From a checkpoint of a small mixture-of-experts model trained on Wikipedia.
Training: a variant of Muon for the experts, 349M tokens, 7275 steps.
Below are experts of layer 5 (counted from 0) of a mixture-of-experts language model. Rows are named router (the router's row for the expert), down (a neuron's output weights, with its number) and show model dimensions 0-159. Each number is 128 + 32 x the weight over its row's rms, rounded and kept within 0 to 255.
Before each expert's rows: a language model's description of what the expert responds to. This comes from a sample of Wikipedia text that the model never trained on.

# expert 14
What it handles: First pieces of Spanish, Catalan, Italian, French and Arabic names and words, such as San, El-ena, Mont-aner, Al-Aziziy.
router [146  97 142 108 151 121 180 151  94 135 122 111 103  81 132 130 154  94 174 137  93 180 131 145  73  76 175 115 190  83 111 110 142 144  85 132 141 119 175 137 124 136 137  79 128 174 183  62  97 164 171 111 149 115 180 187  98 161 118 136 161 105 108  82 144  68 155  87 125 157 133 167  89 145 124 100 128 128 186 103 103 108  34 135 179 165  74 122 130 132 109 127 102 125 104 155 130  87  93 106  93 164 190  85 152 153 143  70  80 109 143 133  93 139 179 110 161 134 201 104 128 137 103  69 160  73 132 124 150 127 157 137 163 116 130 128 114 147 129  98  96 177 124 138 157 141 164 182 118  78  85 125 121  83 136 133 147 129  72 130]
down0 [164 152 143  78 116 123 157  94  95 124 150 190 162 125  66 130  95 187 123 155 141 179  99 107  12  84 108 168 103  27 135  80 129 127 125 118  95 144 170 174  75 138  97 113 174 127  97 132 114 128 121 105 107  88  83 214 114 131 107 127 112 158 155 109 144 131  88 185 163 131 117  73  72 100  92 117 121 169 142 108 145 143 197 119  94 132 143 132 118 134  86 154  98 107 143 107 144 118 114 173 103 155 174 130  57 163 110 121 164 140 107  78 158 129 128 155 133 115 110 153 145 125 139 102  99 103 149 109 178  93 128 127 154 140 149 108 143 112 174 134 105 164 170 184 137 136 133 164 140 110  94 121 197 139 113 122 155 173 121 166]
down1 [114 158 135 152 123  75 175 128 149 117 118 190 105 141  86 101 196  69 101 192  94 109 164 141 126 110 121 129 126 124  79 132 144 137 165 130 151  87 105 114 115 123 111 174 108 181 170 173 138 135 133 107  57 123 152 136 148  55 135  95 183 157 101 141 130 136 168 131 131  95 155 158 148 161  84 144 153  86 149  96 170 133 109 106 106 134 157  97 132 131 142 110 143 149  54 113 110 136 185 143  91 131  50 133 160  95 117 125 134 123  41 101 156 105 128 106 155 177 144 169 179 165 108 126 165 164 133 131  67  94 154  44 111  81 116  86 128 113 131 189 150  97 177 125 157 166 174 127  90 117 144 137 159  73 134 136 135 143  91  88]

# expert 17
What it handles: Single uppercase letters starting acronyms, codes or capitalized words, often after a line break or pipe, such as TAV-8B, VTJ, Group C.
router [136 116 124  95 139  83 123 138 137 141  98  67  94 127 154 163 129 137 172 122 206 168 183 136 120 171 174 144 143 170 147 126 149 125 109  99 133 122  96 145 145 158 134 105  71 138 173 105  82 187 151 100  78  90 130 169  72 179 114 100 104  82 143 113  99 121 210 173  90 117  98  85 161  88 134 132 137 128 136 167 144 135  79 137 128 188 114 189 129 143 110  85 138 135 115 112 160 134 107 123  93 130 124 117 164 118  87 117 141 176 153 104  97 174 159  99 127 124 143  96 133 105 126 134 138 103 178 109 145  94 168  90  90 161 118 166 118 128 148 142 147 194 132  87  53  68 127 147 118 139 165 125 191 178  61 123  63  96  74  82]
down2 [111 143 129  90 100 174  85 172  78 170 167 128 156 119 113 114 145  79 151 152 121 166 127 130 142 125 123 174 169 137 154 125 150  98 140 137  84 107 142 132 125 118 118 210 173 117 102 126  94 112 133 128 142 122 137 113 136  96 131 101  92 172 103  74  80 176 103 135 158 175 150 150 113 133 132 121 138 155  69 122 167 128 148 131 108 101 172  92 122 118 147 144 130 154  89 138 100  73 174 160  72 159 140 110 114  97  77 105 155 107 156 129  56 128 119 127 128 160 133 153 161 110 100 175 146 224 108 123  87 129  90  82 106 165 122 164 137  92 222 137 132 116 136 119  97 180 244 105  66  68  82  92 146 112 122 149  99 133 153  92]
down3 [ 92 100 111 140 158 194 149  85 155 135 113 127 105 134  90 139 108 139  48 110 141 126 124 158 140 136 115  95 143 121 119 105 133 166  42 102 142 142 168 147 151 146 106 177 148 177  92 128  92 108 119 157 178 139 131 137 150 136  91 128 132  87 100 104 162 138 130  90 109 126 132 102 127 112 100 179  90 156 178  58 134 106 140 147 174 112 116 205  91 109  84 170 177 144  99  39  58 166 114 179 132 146 170 208 173 116 110 106 114 150 133 118 105 137 119 138 131 126  98  67  67 126 165 129  82 106  78 124 126 207  77 155 133  86 174 128 134 129 116 160  94  70 144 141 180 131 131 133 106 139 172 143 133 123 117 150 124 175 160 143]

# expert 22
What it handles: First one or two letters of a word split into pieces, often after a quote or hyphen, such as fl-aws, p-unk, D-roopy, st-ampede.
router [ 73 125 125 201 148 116 131 100 137 170 101  89 148 160 111 149  98 163  57 140 122 175 159 157 107 139 175 100 132 132 119 159 174 125 172 133 130 141 128 104 149 115 115 140 113 125 180 124 159 113 165 101 176 117 126 118  92 186 112  93 143 103 160 120 135 152 197 140 126 135 120 127 138  92 156 112 141 101 132 132 104 105 172  45 161 128 101 155 154 143 132 154 164 148  98 120 166 167  91 162 101 138 177 101 161 122 140 101 118 119  89 148  68 169 105  69 145 167 144 143 101  80 117 133 129  59 118 115 157 150  68 141  74 147  87 105 154  70  79 178  40 143 109 112 164 118  74 156 142 113 177  72 115 152  35 138 148 146 110 107]
down2 [106 132  95  99 158 120 154 128 137  80 137 123 115 165 107 147  85 206 140 114 105 108 182  87 118 131  93 128 126  90 159  85 142  63  96 165 115  84 140  79 134 175 155 127 121 170  94 111  56 106  60 170 146 131  81 157  73 119 110 166  87 129 143  95  90 123  79 173 159 216 180  64 136 122 165 146  94 125 113 151 153  89 178 117 110 155 135 120 107 127 141 139 188 154 160 188 145  90  79 133 100 138  87 156 144 161 107 101 116 117 112 204 108  92 125 135 190  99 144 144 135 138 131 118 111 134 124 165 199 150 118 164 124 127 136 186 141 116 135 116 141 118 129 156 138  86 141 184 115 138 128 168 105 168 145 109 104  62  86 123]
down3 [104 144  97 134 156 116 101  84 198 124 111 125 111  93 157 187 120 192 119 169 117 112 113  97 101 141 133 121  78 170 116 115 113 117 138 211 182  99 111  82  86 119 121 107  43 147 138 132 130 162 143 122 113  91 116 128 216 116 111  69 117  83 123 156 181 140 130 105  73 114 117  96 131 118 109 162 143 122 139 177 148 127 101 154  94  87  47 123 174 155 167 152 116 130 137 144 137  94  82 104 177 156 133 104  90 168 179 144 106  86 185 150 183 118 150 123 185  98 108 105 149 139  89 177 166 101 197 111 180 111 176 191 102 128 146  82  92 120 137 149  78 120 129 152 135 128 150 150 134 122 128 103 111 101 149 102 160 155  94 134]